From a checkpoint of a small mixture-of-experts model trained on Wikipedia: width 192.
Below are experts of layer 7 (counted from 0) of a mixture-of-experts language model. Rows are named router (the router's row for the expert) and show model dimensions 0-95. Each number is 128 + 24 x the weight over its row's rms, rounded and kept within 0 to 255. Numbers have three digits each.
After each expert's rows: "comes before" lists some tokens at least twice as common just after its tokens as in all text. This comes from a sample of Wikipedia text that the model never trained on. Tokens count by the router's weight.

# expert 1
router:131118143086124099105107128147133139137170146152102140108136082139100115096133148124140114133168116091162166119108125103132147128177131129111138127136125106121123122110123104129126135127080149098126084155122121137118095172144111113173132088148110153063126164081133126116095097132112133159
comes before: " |", ".", ")", ",", "%", "}"

# expert 29
router:147112076105120141086115115113119118145133154125139159110144089093120125112103157140159164136146125122123093134160147162142149136166135109121181116133110056131173130138152156158124123112073087141127111144131105140089123195108176150158085123129113149084104124109070128158135122137114106160
comes before: " |", ".", "0", ")", "%", "5"

# expert 62
router:113123168117131111110133150112128125154087152127121147140126111120105117091166141104122111150143118092147124115131155115158107102132092109117175113134112087092114106138146130147162143093150082147145123117139154135114138117127132110177157137116099127125110131106125133125151129105145135117
comes before: "-", "|", " -", "The", "In", "An"

# expert 85
router:123149146121118101113167143111081111132119109130137141092149168106126120147114127111163113135102150104151104139133108120147092120167118075149105134152139107153134123156123168147117136151160124129157166089157164108128107139153133149152112122134134149098087187155134139103125119147098137114
comes before: "\n\n", " The", " and", " In", " but", " It"

# expert 13
router:102117146099135146122095143092112104120142149167123129092109152128125113115185164111144157106115155136135112103094108165123156092145137103146146080151126108117136117180069193120150154087084107166136126130128135137114145146135115134110127152140106135080153147089072105116142149139154104141
comes before: "ing", "ed", "er", "ers", " of", "s"

# expert 46
router:147121094114142145137134155152142113155122153140158117141154133146096136131101171117113122153111132081136120119182116117151088108160155124123112133109107122105156089139109152097108122122139147138121174132108145148083110147132148143131074071141086163129124132081131150135131142153125135147
comes before: "n", "r", "l", "ng", "d", "nt"

# expert 3
router:127130113151162130107088145109147110145124115106131152076176130157154110082091183150128108131123143110139096116119131134113142176152127133168154141136142099124075156141139110137123141148099111103141178118170104103126127170134092131112078142130181140091077121104089165109135135102147147145
comes before: "e", "a", "y", "i", "o", "er"

# expert 18
router:142102145118121110063109092141108110118077130104138125104168150092135130124110104161100118105076121124159137127087145151128155140133138139134133131126141141127186149140107181133109145114127120118150154107146130102130136200141164143138193110111136142141143130121116122121107156131124106100
comes before: " by", " to", " in", " as", " on", " for"

# expert 50
router:129142124142159122103129156134087147131132112156144143141090128094113156111142150106151122095124143159137102135138133154194156144164148077106129141124091087137111101161160073126110142127140141115114142119111113143152122172118168107120164142143102162110148110151093147125146132163131094081
comes before: " of", ".", ",", "'", " in", " and"

# expert 24
router:134104108142125124117133145147084137147161117133136103136132134114134139161127119123103146097113157124128132126072105119153149116112146098135113100112130068174137156136103147162126131096161185161156109150151128103135126156164121127141176085136087130112159141127136182162114080138136104148
comes before: " of", ".", ",", " and", " in", " to"

# expert 55
router:130131132100134095130170129155108107116171156157083139126135109121131121135138169118134144088132147129138127144122126126153166109186131088149109160104085076143137125124150125123135147153160132097147120147085130100150135127105140100138148148095088149140158169150125126132106107155132099121
comes before: "'", ")", " (", " was", " is", ";"

# expert 87
router:093072152102122127105112150147124102127120160120185130121130132119109091155141172123133139132164138150115162098168097094138113166135096099133104171146135066131142127116151134111119135139090131132113114171143122085153129105147125137134118128114121120110109146109132133153103108140128105110
comes before: " the", " he", " that", " it", " she", " a"

# expert 54
router:166117136089156105116127131115126151118135152084106177137107097185103140093137140135117129101100156147136139141144120156119139146163106131147110116105141082133112106166129172126113158118125100103080140125166095131089127162140165152134151130155117102109094144118155153156144158120149148120
comes before: "-", "S", "ess", "lu", "ept", "omp"

# expert 8
router:131155142142121126089121127127108122139114132107135153142107151122124130103095158142118139135159118144125147125164142127108089145180135097169115111094123129110168100113107158155106139148140124150147108138151164106069104135122130076124141145135133126144118179097082133126149079097151119156
comes before: " a", " in", " also", " an", " the", " on"

# expert 65
router:124110127084125174111142141137110139149053140114107159097130095150142109121095107151113099127119127140107139118174103102165161159157101109138128119125124139133142112143139128134144131111134131092137176173087093154084137107139120104152119147116084142096153138142101108113119152136162119137
comes before: " the", " a", " his", " 18", " New", " addition"

# expert 74
router:128107155089139070154102103171094108130098157113117151130099101144139157069149118116127143118134124120145076153121140124195095164139137136135184127115110118124151180108133102114117126100128133134090133125124138113128085144159108142094120147159130115105122129163135160112168110119113154096
comes before: " the", " a", " his", " its", " this", " their"

# expert 88
router:117135161065136087129123098097080109139100103123144141113094153100107105121105146131160136149134086118124121106165107090123147136139129113112169105115150056156120119104154144139096141176105117122129119091163124135158120165138106160137131150104076135118135081089081170133093112150132145108
comes before: "\n\n", " The", " He", " In", " It", " This"

# expert 51
router:093140070096127068118113154161080106147069154103151175143135154116121147106116141111138116132124177141099145142123104155161112142187152111117105133142107136148114138116143162086115145139123119139125153165123123125085149136158127135120115094170146105106125160152074122157120121108142160066
comes before: "\n", "=", "\n\n", ";", ":", "–"

# expert 32
router:123100127143129139156150093127102128108146130174148127147120112119124150165111143135130107137156112152123152111109138138182171122147112090121119149102106092141109137138117131108083126101100096148154095115116102128088125125152101153161172125100147154110119096117135147155097091103128102096
comes before: ",", ".", " of", " and", " in", " were"

# expert 22
router:112077154076134122103140121137134123175122165107115151110091123129122142111110165134166133161094126106146129130120122098169165120136155080095162129108105104117117107086135172109136146095136145160127158104113086103130141156131151146138060146122100120113147168111121146123121103126139094141
comes before: " |", "–", ",", ".", ";", ":"

# expert 92
router:121084135128132125114135097118111125122088174147134115119143129070115122154097147112123139138112118085125124151130125099151106097128126127152097144137168111156130081107131114098150134096159140137141134151176153090058147162166115144171163110169150142092147122148111106170117105146116139117
comes before: " the", " a", " to", " by", " his", " in"

# expert 90
router:136100106091138126075144129120125118114088114150131130134108113112132129126142157101129094135131104113115070133163160123119090147153158131091107157111077057142149104097155142139130151123127096110119109152170121140125146123149171125175088109119125131158144103135100172082150114089121129119
comes before: ",", " (", "\n", ")", "ti", " de"

# expert 56
router:146094157126123114122094109097065124138115139115120138152099122141113107085142130110089136141114135126077114108147147125121114159164129125129123111131113090112149104126130155131132131126098131146159126156150103140140095160183166114132159159095087122077118122098142138172131148122163138128
comes before: "0", "1", " 0", "2", "3", "5"

# expert 14
router:169106120108131108121127136147140097115135107142122136110141126113133135128142136154116138153149146139115126149115125141138151128160099106152147132124133105144121065110127160134101147123109145156127144126075108137139114157109142140143140117189083115133144157152109134178097134111146095150
comes before: "\n", "=", " career", "ly", ":", "\n\n"

# expert 94
router:130134147145121145125149078142087122118060157145118108120133128149096149141147087131118147125137141114128129104126136141214090139133125125179162138128127116150130135129119150120121135113105125158144101162157081146138095136117118154160103139155134129110133134149089153113139081130146134132
comes before: " the", " a", " his", " their", " an", " its"

# expert 20
router:129078147068138133121058146171104125150086135123109125125117106127115132091103144117135131122127130114102129113146150158151136129150135114102123118160142128103097146128102134114084122146093132105139139144160118118109117131119114116118140077123116112114099179098133148163143119110116110098
comes before: "=", "The", "-", "|", "In", "On"

# expert 83
router:119119131134170112122114141120078138176135108091129176134118145171076133170166159097076132167106089128134125142080112118141168126134140122136107068098126106113120139098120125141133132106120132118107132139140151101101102167152145158131160141134093156116140135127088106176088124111087098116
comes before: "s", " of", "d", " in", " and", "ed"

# expert 48
router:120115097150154124115109090151132124192133116098145127166103165121109143151120141108156105105132171089125119131087103116143150101151180146128159095136111096140078124163117102141113156090122137132177154113177082122115082127132128113073142109195149104105104137090121132121122143078108140118
comes before: "ed", "s", "ing", "{", "es", "d"

# expert 77
router:162105108117173097099097146118130122142130131089141153114145117141141132126159132104131122112130131115147116105144155136139128104186091146136143091149130130115135114135116159162118155136102125186131080146142151120100119117159114138108121081136139112121141162133149126138141151146132162143
comes before: "|", "%", ".", "=", ")", " km"

# expert 42
router:129158129108146128135132136143102096116123124152128140115161129093117132151115178150114148145131141117136113130180136134186100125142157091119160167109122102134156133101123132122110152097172114105136112113104113093129132160124127144130113139140117111133107108188117137131090085116128105093
comes before: ",", ".", " States", "\n", " and", " ("

# expert 49
router:130094151121159086132112101160176120119150147076118144118131120155109120144135126104112100128120187107153114126099154167150139136178112106127155106134147059123133119127145140148131168065149104167098173140104122096117144169138117120147125113138122135119115152130141132119120128131118089143
comes before: "|", " |", "–", ".", "=", ")"

# expert 47
router:152136118129159115080135129141070134135114105143118130162126115155105114147119169098119135157156161094162149131102074126144155145134123119097138145128155072165146123154129144150135133144139117094143091150064147119108114164142120138109147150113124120134092143152059166122091129155098109098
comes before: ",", ".", "–", ")", " |", " of"

# expert 19
router:145096114065112135152094109170107147124061113120111101109136106095129127132122142129111151127167142120115126097159131118139115135132125075130132109151084128151133107135131135150104144163159127158117141135119128166108110131120158138135129132160169125091145124149151148075170168091078109138
comes before: " the", " be", " a", " his", " have", " her"

# expert 79
router:108145114100119144109152137137073099153119099156106132142135145119129125142092130136143125142136118156135147114160146101115141156136111111158128139151129095143116156144083133151136125162107145124155115114154125121101126103100129141135095084150123101141143157082101137130125105130114085094
comes before: " and", " which", " but", " who", " where", " including"

# expert 25
router:124131164126141143133125115133133091111113100137127159129165142146119148121155138119123145121127113076142157121176115133134139165165146134158157167115129135121113142155155143097106159127144120126115069121134111154128120116124120154130150123142137137094061161101122121104160116134119161157
comes before: " was", " is", " been", " be", " had", " not"

# expert 10
router:137128129112125120170124170125065104121078126123110105091115107104112135115121165124120180173138107119182142128107131124138126112218136144176143125118157131118097130149102149166142129137098104147126142114138116127114175134117159149117156142099092117132119169159133153125129153172108135086
comes before: "\n", "  ", "-", " 1", " 3", " Team"

# expert 12
router:145105136111143084165097145150085112110174152141133175123138137122166128145153130159162114113140172104138113154113148156170164149152128085133120117108092076095155140154166141150122141079149113136139122136088119090120145159135101131132099119093098128099132145135122130100089106106112104147
comes before: " |", "|", ";", ")", ",", "–"

# expert 64
router:155117120087121170067127132152097122093128153151117111104131145131102107046136144094152127086134124129175110144148122160127104149131132111158111142118112081095120152160114144122148132087118140137111060163146078154101138183151113141171142125136090125136134149154146081138113128112138119145
comes before: " |", " York", "y", "W", "N", " Carolina"

# expert 63
router:119113121141173120127078161171089148150142146132148153148132144139152137168142184107088127140108122147174140094108102115181125109123120072126113111153138096125159095161102112081137164086129143162093124135147114117108164172144085147124119115117121157074132201162127115113153126146115132096
comes before: " of", "d", "s", "r", " to", "rs"

# expert 34
router:147091138102138138121091144131100088146160089177138093142152095124127121151141153155132131123140134152133134150116114179150178127158102137155122184139129081119127145154086123164141127069129095104112154113084109134141104159115090141166149094160137149105118126133131142135114145133111118137
comes before: "s", "y", " of", "ic", "ies", "ing"

# expert 86
router:140061148067155109123110106155140138154129137096114107148113183114141123149149112133096113118151144185100156121113115160153101132159117104177089107113092082135136149163139117126071150081098122128122099152088101139134129147149160124134130088159082127113084129133123128151124146123095139133
comes before: ":", " |", "N", " /", " by", "E"

# expert 67
router:103125145119125091103082127119056111103071142120149161107168136082133122143136125124088119142141139131146113111123083122122112146226168109175136142126131079149150121176091103140135145094141149125106126156162114128122092161125121121155122127164106148092106155145161158126107121095128138128
comes before: "\n", " 0", "  ", " 1", " 2", " —"

# expert 59
router:110125153124139120138149150144068128162150096108114089085114118109115105134147107138138111118110096105154127145103159164152153146187124094137113107134145105102107087139108105143131138086148120160083082143122118137131138092138134150152149125132139109102081108113141132153115121143115133080
comes before: ",", " of", "\n", " was", " is", "."

# expert 11
router:135119120135133149130124124080124141116114131145102146086134132145129167121115117144091162157125112110100117128106121139158122137127136115124184130143113089129085164104134179087145131163126120124128169100104101128125127104133132157160136079125101144068119154070121127126106127116113096116
comes before: "-", "|", " •", " Born", " List", " Country"

# expert 81
router:150071130118170078110111106157127128129128142125094116106167099087129117130113160150129095133132192133138138112148125166181148113150138095129170097125151077119171116146121103176139161097151103165108136129128142120143151160157128149127090137115119138113106129136139134104080157106139125160
comes before: " |", ",", ")", "=", "-", ";"

# expert 21
router:101106165151164106115114161121093113118138147128118138131111128114115164111131133112122159126125135137108106110092108090174155137152119109110168124150095132149128173107170136133117139097145121074138151119150111128132097161175096101129130142081077105121115154159136162168129127076127103097
comes before: " |", "s", ":", " (", " in", "ing"

# expert 73
router:141136167080116097126091145159125140109113167092169162112148125119138102139173182066112125142132155093166090166154112142129159101178126094154130127091117116120096116146127106150089139121143115165134131136162132101109131181152110133113141124167122102104106118133114138109094106099129116132
comes before: "\n", "  ", "|", " 1", " 2", " 3"

# expert 27
router:125098173128175097138126135143104126142129143112141110160118117131118167167144142143112145138127189103143115138122146117137135163171113132140135119138131040113161143184111145152092155088130140119128120175128106140136131170148113146153144147135115164126154194105132116103114121129133125149
comes before: " |", " of", ")", "N", ":", " ("

# expert 9
router:134106148167132150128098163121132088101124094130141145145141152142129087110111178144105130138146118155132083147113140129152146124193113128140159107084147122128147133148136129152139140136149122142110161131100076114074125122142135138158140116148165126090144187145155110150102150142110126171
comes before: "=", "\n", "|", "\n\n", "See", "History"

# expert 72
router:109128122141129076135143143156070098148127136154104143117146107113129109129140155114146117088116141121151140187167158121116157175151128097159121136100109058136128128124127114112130146113156136123112128130123117136152128140142130110130090125094105136142176144123131120118108133102116127136
comes before: ",", " (", "'", " was", " is", " and"

# expert 33
router:120146085081161133123138162093087149139125164139115128152172133159156140156141141119114140139139125104124148104092108118147167131143103116134116133123118106143109117133107132142151135099149155118132096114099103109113125186145136103154151120110122108121068077170144138143134118159126080126
comes before: ",", " and", " of", ".", "s", " in"